config.yaml
num_hidden_layers: 14
hidden_size: 128
n_experts: 64
experts_per_token: 3
d_expert: 32
d_shared_expert: 128
hidden_act: "swiglu"
moe_layers: [1, 2, 3, 4, 5, 6, 7, 8, 9, 10, 11, 12, 13]
router_score: "softmax"
normalize_top_k: true
routed_scale: 1.0
balance_loss: 0.000586
balance_bias: true
router_z_loss: 0.0001
init_std_router: 0.0366
lr_router: 0.00263
vocab_size: 8192
norm: "rmsnorm"
norm_eps: 1e-06
tie_word_embeddings: "early"
optimizer: "adamw"
learning_rate: 0.00451
beta1: 0.95
beta2: 0.98
batch_tokens: 131072
max_seq_len: 256
train_tokens: 671000000
max_steps: 5120
dataset: "wikipedia_en"
Below are experts of layer 3 (counted from 0) of a mixture-of-experts language model. Rows are named down (a neuron's output weights, with its number) and show model dimensions 0-127. Each number is 50 + 12 x the weight over its row's rms, rounded and kept within 0 to 99.
Before each expert's rows: a language model's description of what the expert responds to. This comes from a sample of Wikipedia text that the model never trained on.

# expert 20
Description: Closing pieces of words and names, plus digits in numbers, such as baronet-cy, exhaust-ion, Marcin-ho, -burg, -ington.
down0:42 47 44 58 53 43 47 64 53 51 54 64 35 51 62 70 90 40 45 56 50 52 52 66 46 36 44 37 34 62 23 52 66 77 53 64 51 53 44 43 54 31 46 39 79 74 61 57 49 52 48 76 59 53 51 57 38 43 45 53 72 59 50 57 37 70 50 41 58 52 57 58 60 63 51 64 46 62 58 36 58 93 49 42 30 39 48 51 65 41 58 50 66 57 56 48 55 35 42 43 47 41 37 52 55 68 53 27 48 64 50 43 47 50 55 71 44 59 57 46 53 37 41 48 39 76 52 43
down1:44 48 36 75 54 69 31 74 66 47 40 56 48 15 60 50 50 54 62 40 82 52 40 46 48 39 39 53 55 44 48 56 30 68 66 58 48 59 60 44 37 42 49 51 33 53 48 49 57 57 54 63 51 53 43 66 43 43 57 32 67 55 55 40 46 41 23 44 51 59 57 62 61 52 34 50 49 47 44 67 34 46 52 65 41 67 79 54 57 42 28 55 68 50 56 81 43 52 37 55 71 47 37 40 52 48 29 41 57 44 56 46 50 43 57 36 45 27 72 41 44 64 43 45 34 39 50 36
down2:54 59 47 40 52 41 44 51 57 59 40 34 64 46 38 41 33 55 60 31 27 61 48 59 21 19 50 47 54 67 44 39 34 43 45 42 44 45 40 42 63 50 60 59 34 61 32 72 38 45 31 52 48 47 52 34 65 49 30 38 45 56 48 66 72 55 61 39 66 41 42 63 33 52 58 36 76 34 44 71 46 55 67 41 49 51 55 80 45 41 52 55 37 56 46 65 57 66 52 48 29 52 64 47 52 39 48 60 67 46 69 45 59 80 38 55 50 36 51 29 48 55 65 40 45 49 44 59
down3:38 54 52 56 46 25 67 35 42 46 46 57 50 41 39 44 61 41 59 60 46 47 67 70 60 53 55 47 47 40 56 47 42 49 34 32 37 55 51 41 57 44 44 42 57 73 47 62 54 43 57 60 50 34 48 37 50 47 41 47 29 64 58 31 57 52 68 47 68 53 40 66 53 59 54 28 48 43 53 46 40 35 49 54 38 59 59 51 63 52 63 56 46 31 24 72 46 70 36 37 59 55 56 57 52 33 53 26 54 88 44 46 24 55 45 22 57 48 41 40 45 73 78 47 30 48 57 28
down4:47 43 46 45 41 57 40 37 52 49 64 51 53 60 63 53 56 33 49 72 57 71 65 48 49 31 79 47 59 57 33 47 55 50 42 69 68 42 50 54 42 38 45 47 62 71 24 58 45 47 67 59 61 42 48 41 38 43 48 59 41 47 57 34 28 34 33 56 27 61 74 47 54 39 39 53 45 56 83 48 50 34 50 38 67 38 53 35 27 41 71 63 46 56 77 47 51 40 47 51 56 34 50 65 60 34 46 40 57 53 58 45 54 66 57 51 52 59 56 49 48 40 73 68 76 31 41 41

# expert 59
Description: Digits inside numbers, decimals and percentages in stats tables, words or and be, and pieces like ele, let, leg in Allegiance, electorate.
down0:56 49 67 71 30 33 52 61 58 56 18 51 58 48 46 32 56 43 70 37 61 43 57 48 34 34 42 44 40 61 52 29 41 48 52 74 33 77 56 46 47 43 42 56 50 48 57 42 56 44 53 66 46 42 67 62 56 44 43 43 51 46 51 60 61 40 37 45 40 32 26 50 42 49 56 67 25 62 37 65 56 70 31 49 56 31 50 40 32 45 50 46 65 67 72 46 38 38 55 41 69 48 48 49 58 29 55 49 47 52 48 87 29 61 50 58 53 50 54 69 50 45 63 56 48 57 50 31
down1:42 42 51 72 55 60 37 58 67 35 72 38 47 54 48 51 70 50 51 53 59 62 53 60 48 55 36 45 68 37 51 42 26 64 44 50 40 56 56 58 60 47 46 54 53 55 24 51 52 45 45 51 74 55 76 45 41 52 35 44 72 35 39 48 48 58 61 56 43 30 49 48 62 41 50 38 67 62 58 59 54 51 44 45 47 61 55 52 73 56 41 62 29 58 50 44 73 49 41 53 24 51 41 57 47 41 62 46 73 70 70 30 44 29 25 40 62 49 56 23 45 47 50 44 43 22 33 70
down2:36 62 53 67 64 55 54 51 75 53 47 56 51 55 49 50 52 81 64 42 66 58 51 61 55 44 71 46 43 39 53 21 56 50 27 43 41 65 62 35 52 41 35 52 55 43 21 55 62 75 60 38 52 50 51 64 70 44 59 53 60 44 33 42 41 73 49 41 53 58 50 40 46 63 50 45 58 48 47 59 29 50 58 37 60 44 69 70 52 35 58 63 60 68 41 60 65 42 66 40 34 48 58 39 61 35 57 67 55 68 34 58 22 62 56 54 59 37 50 31 31 41 43 53 67 46 64 52
down3:33 67 55 55 57 25 61 43 49 36 66 60 37 35 57 73 40 52 51 67 43 53 69 62 51 52 45 49 44 47 47 47 60 49 83 44 31 59 58 73 55 69 49 61 41 36 42 52 35 65 51 45 82 67 52 42 45 47 45 61 57 31 49 33 49 48 39 41 59 61 49 62 59 48 55 27 51 46 57 53 59 50 63 43 40 50 63 29 58 63 52 46 52 54 21 67 63 53 44 44 46 56 45 32 65 56 51 54 32 37 74 60 53 57 67 41 47 32 35 35 32 49 47 37 27 50 57 30
down4:61 42 61 50 62 57 44 63 52 55 53 66 55 32 59 56 47 05 58 53 53 64 45 35 40 47 44 31 36 64 42 35 54 48 34 53 44 66 65 47 67 50 43 37 35 58 44 69 47 49 47 33 55 37 64 40 53 59 48 50 67 43 67 62 36 38 40 50 48 40 60 56 58 56 51 66 65 60 56 63 64 33 61 35 50 20 47 52 33 44 45 33 41 51 58 52 33 43 39 54 52 52 20 61 45 31 50 31 56 75 75 66 64 48 50 61 46 47 65 57 55 49 42 71 62 58 63 58

# expert 55
Description: Digits like 0 and 5 in coordinates, catalog codes and dates, plus education and group nouns such as children, students, program.
down1:62 47 32 72 60 52 41 28 49 60 53 65 41 46 31 46 60 51 48 62 71 47 49 33 77 35 51 38 57 48 54 70 28 58 56 38 36 38 44 78 51 34 64 46 50 84 37 50 39 44 57 72 46 58 41 55 53 56 54 63 44 40 59 50 43 54 39 55 70 60 46 68 65 39 57 40 64 42 48 44 60 67 49 50 33 42 65 53 48 32 65 59 51 46 50 53 59 63 40 47 46 58 55 51 67 53 64 37 42 57 53 54 54 62 15 40 46 60 47 21 27 45 50 59 59 46 67 36
down2:42 45 64 48 31 61 60 53 40 36 76 40 50 53 48 46 46 44 57 66 35 41 35 44 41 37 44 41 56 63 44 16 65 52 54 43 39 50 51 19 51 35 51 62 30 38 34 43 65 68 51 47 42 39 33 45 52 79 31 58 39 64 58 37 46 56 63 52 56 52 43 56 51 35 47 43 58 55 51 61 43 48 56 43 55 42 51 63 45 37 51 44 38 59 66 35 66 64 63 65 24 47 66 46 52 38 50 53 80 79 54 45 61 44 41 44 42 55 51 47 45 48 44 62 37 25 20 38
down3:38 47 49 50 47 39 77 21 46 61 44 72 25 42 21 43 40 46 30 54 59 43 55 60 49 47 45 38 60 55 63 52 48 50 72 51 39 39 29 29 44 53 59 57 67 15 52 50 51 39 54 51 37 40 46 44 32 58 48 52 70 45 43 61 36 56 68 65 55 57 47 56 56 49 48 45 64 41 55 39 32 43 62 64 61 56 65 43 43 39 48 58 48 64 48 51 48 66 45 51 43 53 57 63 56 58 45 63 46 55 28 63 29 37 53 47 38 62 41 43 36 58 83 46 34 48 84 60
down4:46 49 60 45 56 78 32 65 50 46 62 74 47 50 48 49 38 48 43 50 39 67 66 26 37 57 35 48 65 42 54 44 49 50 49 50 29 47 63 57 22 23 52 51 39 48 58 44 45 32 47 41 63 61 52 52 55 56 46 68 55 47 78 47 46 40 49 47 63 38 53 47 45 36 47 34 51 35 48 51 76 58 38 36 53 58 36 40 63 44 53 53 49 33 85 42 59 42 52 49 24 47 31 43 39 40 42 50 38 65 76 54 42 56 60 36 54 37 70 61 66 45 54 63 46 44 33 75
down5:59 64 44 49 56 45 47 66 38 33 47 55 64 58 33 36 41 46 69 52 65 61 50 18 45 64 53 66 43 47 61 49 61 54 48 36 35 51 38 54 36 47 28 50 53 86 53 47 54 46 48 72 64 38 23 65 50 44 51 23 55 71 52 38 49 38 41 48 31 64 52 59 65 55 39 46 44 57 66 54 65 41 46 58 57 63 35 36 55 44 72 63 50 39 49 39 68 62 49 33 59 64 47 46 59 51 62 61 48 61 53 63 65 24 19 52 30 44 38 48 31 47 53 44 43 52 47 49

# expert 18
Description: Spaces before numbers in titles and dates, and inner word pieces such as Sav(oy), dep(th), gar(ris)on, mostly in political and military articles.
down0:54 37 57 51 61 34 53 72 54 42 44 56 42 67 54 40 51 57 64 38 69 64 58 54 63 73 57 73 46 53 46 39 50 55 61 31 57 45 47 61 71 55 43 42 46 32 63 60 22 38 45 49 47 33 46 47 42 43 44 39 39 47 40 47 28 34 86 56 20 24 57 62 44 36 46 55 44 48 38 40 49 67 51 52 62 75 31 42 65 43 54 35 65 51 43 67 47 32 57 52 49 60 58 60 52 79 59 58 58 46 66 64 55 56 35 52 41 37 33 46 55 59 57 36 39 54 52 42
down1:42 43 63 55 50 50 53 46 57 30 64 68 44 33 50 57 44 55 51 48 62 62 33 39 50 50 47 58 69 25 72 52 45 45 82 53 47 41 51 36 41 41 43 79 60 81 56 70 49 36 56 63 50 42 70 48 19 44 58 37 57 46 37 50 51 40 52 37 61 37 55 70 57 40 66 59 41 53 68 54 48 30 37 53 43 46 58 67 42 60 41 33 77 41 42 64 61 50 46 32 57 47 45 59 63 73 56 35 59 62 58 58 66 61 57 47 55 46 42 39 54 69 47 41 47 34 36 56
down2:48 45 56 51 50 39 60 33 47 37 59 68 65 47 32 48 45 62 50 60 43 34 45 32 57 46 37 51 43 50 70 31 40 56 48 29 41 59 35 38 44 48 50 62 52 97 46 67 58 45 50 50 54 56 75 55 50 61 76 50 54 49 57 64 31 47 49 49 36 31 55 66 59 45 35 17 57 50 44 36 56 36 43 63 57 42 58 58 48 44 69 56 44 51 47 35 77 54 41 73 55 37 32 55 52 62 45 53 68 78 50 42 53 59 29 69 56 55 44 35 46 46 47 58 55 55 56 44
down3:48 45 52 15 83 39 61 57 52 54 51 43 55 53 61 57 48 35 54 68 39 40 49 52 45 55 43 39 27 64 66 53 54 47 70 37 67 52 56 38 56 50 29 64 44 52 52 66 56 30 51 71 93 62 38 45 40 46 55 41 63 76 43 44 39 46 58 44 36 56 47 69 59 73 38 42 40 52 38 38 61 30 53 37 54 49 53 37 44 51 34 52 53 61 34 60 69 55 31 56 59 46 38 40 63 46 55 46 42 68 51 43 29 66 57 40 45 54 39 38 51 59 54 59 50 48 68 63
down4:75 46 60 41 42 43 19 60 53 54 57 54 56 54 48 52 34 45 44 53 55 51 50 47 54 46 56 41 65 53 55 47 36 44 24 69 51 51 64 42 49 62 33 55 72 39 46 52 46 44 54 56 36 59 68 60 49 40 31 57 34 47 71 44 69 42 27 57 52 50 46 53 55 80 27 55 55 67 46 60 63 46 44 30 43 36 71 49 63 44 50 18 42 57 55 51 35 34 38 43 57 43 40 57 49 27 46 35 47 43 75 31 58 38 45 50 73 50 49 45 39 39 64 57 28 67 33 61

# expert 34
Description: Single digits inside longer numbers in tables, dates, coordinates and stats, e.g. 2,10-8-,000, 5:0-0; also "new", "its", "original".
down7:63 53 54 25 35 61 51 48 52 40 51 62 34 74 75 49 69 33 47 53 62 72 40 68 70 50 46 46 47 38 34 41 64 50 57 58 57 45 61 58 44 69 36 41 59 55 59 46 55 54 47 53 76 56 65 45 44 57 31 64 64 80 58 43 47 41 73 52 54 52 46 54 42 42 53 56 36 49 72 67 84 38 42 58 58 43 45 44 39 61 63 52 58 49 40 25 53 70 56 52 60 47 53 64 61 72 73 48 50 63 56 64 43 75 47 32 54 46 47 38 52 48 42 49 49 51 47 31
down8:53 40 64 49 53 44 54 44 33 39 68 38 54 39 41 53 66 45 62 46 50 57 55 44 49 65 53 31 56 39 50 37 52 49 33 37 45 74 37 46 59 46 30 65 46 34 60 58 47 64 80 49 45 59 54 29 36 32 71 42 60 50 57 46 67 28 52 60 51 43 62 51 63 58 50 63 56 54 52 43 68 37 45 42 62 25 60 52 39 35 77 41 71 34 67 67 42 54 37 11 47 56 56 41 36 61 47 56 63 40 33 63 50 49 36 55 52 44 57 46 60 54 66 56 60 33 27 48
down9:57 59 48 61 42 54 41 75 38 25 29 83 41 45 65 50 43 52 60 54 49 67 51 40 53 40 64 54 39 50 68 48 69 68 48 52 59 53 36 76 57 57 57 58 73 34 65 63 68 52 60 73 55 45 58 61 33 48 64 38 44 47 21 45 58 54 53 51 42 48 46 72 35 32 54 57 51 53 53 53 60 32 68 61 66 41 33 46 45 41 55 50 62 47 31 64 46 48 48 60 66 58 54 41 61 37 44 52 50 66 38 32 63 41 50 70 26 53 27 68 49 58 49 42 42 36 53 60
down10:65 56 54 36 61 50 64 37 47 55 37 61 39 58 52 44 54 67 33 54 41 55 30 58 74 34 61 52 41 35 44 35 40 22 46 37 49 45 58 60 52 70 59 43 67 61 60 50 42 58 54 53 60 65 57 33 50 53 72 44 48 51 64 66 46 35 67 51 32 47 50 45 32 51 46 42 46 48 53 65 55 52 39 78 43 58 63 57 39 53 71 67 45 53 52 54 60 56 47 23 40 36 58 49 25 41 48 30 60 49 42 61 38 49 77 32 19 41 37 45 60 47 43 31 37 68 56 33
down11:51 49 22 34 30 46 49 55 59 56 45 42 46 43 55 45 42 60 36 37 26 34 32 48 57 55 43 50 53 51 40 70 51 52 52 43 69 41 50 51 51 25 42 28 54 69 37 55 29 39 51 72 81 59 59 54 38 38 41 73 42 57 53 52 50 37 85 66 49 47 67 76 58 53 64 61 50 49 50 45 45 46 56 54 53 50 52 53 25 57 51 50 45 48 38 29 37 41 51 35 59 46 68 59 55 60 34 39 69 34 58 30 33 56 53 58 50 53 37 49 61 50 52 50 64 74 27 51

# expert 50
Description: Determiners and number words before nouns, such as a, one, two, several, United, American, plus sports-table labels.
down1:70 49 29 64 61 47 51 52 50 57 71 45 68 47 22 53 47 44 60 46 41 44 51 60 57 53 54 38 45 62 49 36 34 69 73 46 38 59 50 53 73 35 48 54 43 39 36 43 63 52 41 40 37 73 49 66 50 52 62 47 41 28 47 44 43 57 60 47 57 53 51 51 49 43 47 47 43 32 36 51 31 34 68 28 28 59 44 50 50 38 44 71 37 64 50 47 59 54 36 33 60 70 53 45 54 33 45 46 59 57 60 37 56 33 32 25 35 31 50 39 43 71 45 29 23 42 71 51
down2:59 45 48 66 42 51 57 49 50 36 24 69 46 57 06 53 45 62 24 65 71 56 43 53 48 59 43 57 58 59 31 40 51 34 30 67 51 66 48 50 47 55 61 43 19 47 59 53 45 49 56 53 38 46 44 39 60 47 60 60 44 51 38 80 56 69 57 68 52 45 49 86 44 53 41 22 63 56 32 64 46 51 51 33 45 48 48 54 44 70 54 68 34 53 48 40 56 60 56 48 38 50 49 52 48 46 57 43 64 68 38 60 47 46 57 46 50 62 41 42 44 52 48 29 71 61 55 38
down3:47 31 42 37 26 36 67 49 62 49 62 74 46 43 44 54 48 38 40 63 57 61 47 71 51 33 46 52 41 58 49 41 22 43 59 43 49 67 44 45 51 46 49 49 26 46 42 58 37 48 39 64 46 66 65 71 45 54 30 57 53 60 63 54 46 59 25 60 49 51 36 64 42 48 47 35 58 44 49 53 65 52 39 75 58 50 50 55 64 51 57 64 72 55 74 57 62 37 54 60 48 52 49 58 58 39 84 46 48 53 62 62 72 38 54 29 62 43 33 38 52 37 50 29 36 35 78 59
down4:49 40 43 47 72 56 20 52 55 46 55 64 50 80 59 42 27 55 61 54 49 83 71 59 49 46 64 67 47 40 64 28 54 68 42 55 43 44 59 41 54 41 47 56 75 67 58 45 49 46 58 60 57 76 63 34 46 42 55 48 52 41 62 34 39 55 49 39 39 40 48 61 43 68 56 55 50 49 40 44 48 38 41 42 40 48 35 56 55 39 33 54 49 47 55 50 61 39 35 40 49 58 48 46 62 18 39 39 75 55 76 11 47 53 40 34 40 49 54 40 60 63 52 42 51 52 62 50
down5:47 56 46 53 57 28 47 62 55 34 34 57 23 46 47 44 32 46 55 44 43 86 48 44 41 42 33 58 47 27 46 38 34 56 52 66 68 51 46 51 53 35 47 33 60 48 57 34 36 53 67 56 53 30 52 18 65 45 37 47 49 40 41 54 37 76 43 52 59 50 45 33 56 34 62 43 59 56 52 57 68 67 41 37 52 46 54 48 46 50 54 55 41 40 30 23 49 61 37 37 51 49 66 50 57 17 67 69 45 55 29 56 46 43 69 62 62 52 45 55 44 61 55 52 45 28 55 61

# expert 42
Description: Adverbs like further, also, often, originally, and word-final pieces such as -ula, -ia, -ization, common in species and taxonomy lists.
down0:39 45 45 65 31 53 58 52 58 50 63 67 52 74 69 39 55 56 56 44 62 64 49 57 43 62 32 68 51 56 55 39 39 52 52 37 59 32 58 47 75 49 40 59 62 52 46 43 55 42 60 67 42 49 65 38 41 54 39 41 55 70 58 69 42 30 27 50 34 51 43 65 54 62 32 40 49 55 49 34 54 83 58 30 52 49 25 69 45 53 58 60 45 56 56 39 61 46 36 42 48 50 44 62 47 57 42 37 51 55 70 44 57 59 68 42 14 50 49 54 69 50 44 33 77 25 57 48
down1:60 42 38 70 38 51 61 36 55 49 53 60 46 37 52 66 36 60 50 41 66 47 59 49 64 41 44 43 58 49 38 72 48 52 52 55 53 74 42 28 28 26 59 51 63 51 44 48 37 58 55 41 56 56 53 53 78 67 49 46 51 54 36 48 42 51 21 54 57 48 45 48 66 46 63 64 51 39 68 74 61 52 39 37 25 41 64 47 44 29 46 67 65 55 56 45 55 41 46 49 56 39 43 63 68 53 61 35 64 62 48 41 61 57 53 27 60 31 54 24 41 67 38 50 66 59 79 69
down2:45 57 21 57 39 50 51 59 41 50 34 37 63 51 38 27 29 51 50 44 48 56 52 49 44 43 66 51 46 51 49 36 38 52 47 31 16 49 39 75 43 42 62 37 31 43 37 52 43 54 59 62 46 38 37 48 71 64 59 42 67 58 53 52 16 58 56 51 64 47 58 44 54 52 43 55 66 31 64 65 56 55 53 35 44 35 58 87 67 28 58 65 36 48 44 32 72 74 53 62 51 57 39 44 40 46 53 61 68 58 58 44 47 63 35 50 41 47 45 33 62 44 52 60 40 47 49 45
down3:61 65 41 77 39 34 64 46 42 48 56 38 41 50 53 58 51 41 51 66 65 59 60 59 50 45 42 32 47 40 54 38 44 65 35 53 57 53 48 55 48 50 52 48 59 20 56 36 38 41 65 33 39 53 69 59 55 58 47 64 49 69 65 36 29 50 62 51 67 48 68 62 49 57 57 22 74 68 45 40 54 30 55 49 71 56 59 42 37 44 48 54 82 44 44 42 33 58 57 53 53 48 40 61 35 44 59 43 56 52 51 43 33 31 59 30 47 48 37 28 63 71 56 39 26 56 35 33
down4:54 53 64 42 62 57 34 54 52 32 38 55 76 52 41 62 35 67 44 19 58 45 55 20 43 51 38 53 55 66 68 48 62 47 58 59 53 41 47 34 46 47 42 60 41 46 52 38 60 41 42 45 65 28 49 45 50 56 26 60 73 47 51 40 50 35 50 52 53 52 55 75 61 69 44 38 65 56 48 56 70 55 54 30 59 48 46 44 39 46 37 30 50 47 64 28 36 58 34 30 59 45 47 54 59 27 36 59 56 26 32 21 58 62 52 65 53 57 44 58 57 50 75 51 60 41 60 49

# expert 53
Description: Hyphens and dashes in lists, adjective endings like -ical, -ial, -ic, and common adjectives such as more, main, large, German, American.
down1:47 48 58 51 59 63 40 39 55 47 41 55 47 20 45 47 56 51 43 52 64 55 66 42 72 48 60 37 36 63 47 35 34 48 69 34 39 56 46 48 54 31 49 67 39 63 50 52 58 50 39 52 33 45 36 52 41 61 55 56 55 60 37 72 63 58 54 44 50 38 67 68 55 58 57 55 45 70 41 60 57 50 49 36 33 62 51 57 25 20 38 70 64 52 62 47 57 40 62 53 83 52 71 46 52 52 44 45 41 60 69 53 22 61 65 26 61 53 66 47 56 46 51 50 23 49 47 23
down2:47 33 49 70 52 58 46 55 29 57 42 51 47 53 49 69 50 58 65 45 36 56 48 44 41 66 40 61 42 61 39 44 65 21 33 48 49 55 52 64 50 35 42 60 38 33 63 68 52 53 43 47 38 35 59 65 39 50 47 60 38 59 62 81 57 52 45 67 54 39 40 43 49 28 66 18 55 49 35 38 29 48 80 31 64 46 70 73 57 59 47 61 23 59 44 53 51 56 51 50 40 32 41 66 34 46 55 66 64 46 47 43 49 68 61 63 49 57 41 35 47 38 49 37 55 46 47 37
down3:56 42 65 46 53 48 51 30 28 56 51 58 42 37 61 40 40 49 36 76 53 52 58 48 46 59 60 59 31 59 71 47 45 51 56 46 46 38 65 41 55 53 61 53 36 69 48 65 39 55 65 36 58 59 46 56 48 38 54 71 69 44 35 50 29 30 69 48 45 64 64 79 58 68 69 42 71 43 52 30 59 56 39 53 39 44 71 46 42 60 55 56 56 61 46 40 58 83 34 53 35 60 55 49 41 50 40 65 55 43 50 55 51 47 46 34 43 41 55 19 54 55 60 75 26 60 64 44
down4:65 47 40 33 35 54 53 55 39 43 59 21 58 47 56 41 48 61 60 63 31 51 36 37 64 47 32 54 47 46 55 49 43 72 30 59 56 66 50 55 23 73 45 54 59 46 54 58 46 68 73 48 50 38 44 52 59 35 62 50 36 35 70 27 68 39 40 63 43 62 48 50 47 49 58 33 63 67 64 53 56 44 51 15 65 44 51 48 61 51 48 54 41 44 71 44 66 31 54 57 40 53 45 42 64 52 66 52 44 49 36 54 63 46 59 83 33 43 62 57 54 60 66 66 59 33 63 41
down5:46 61 56 62 49 53 43 55 44 50 40 50 31 49 48 25 23 40 66 42 65 58 54 47 36 49 37 41 47 41 47 58 53 48 46 17 69 53 49 35 44 27 31 47 36 40 42 23 59 54 48 51 68 57 36 73 55 72 45 51 39 44 55 61 55 46 49 43 57 50 50 41 64 52 56 69 68 68 57 53 62 53 49 39 51 50 37 54 39 25 63 63 58 32 72 58 45 39 53 54 82 55 58 60 31 32 37 60 45 64 45 72 52 39 52 17 53 56 47 53 59 53 38 32 53 44 38 55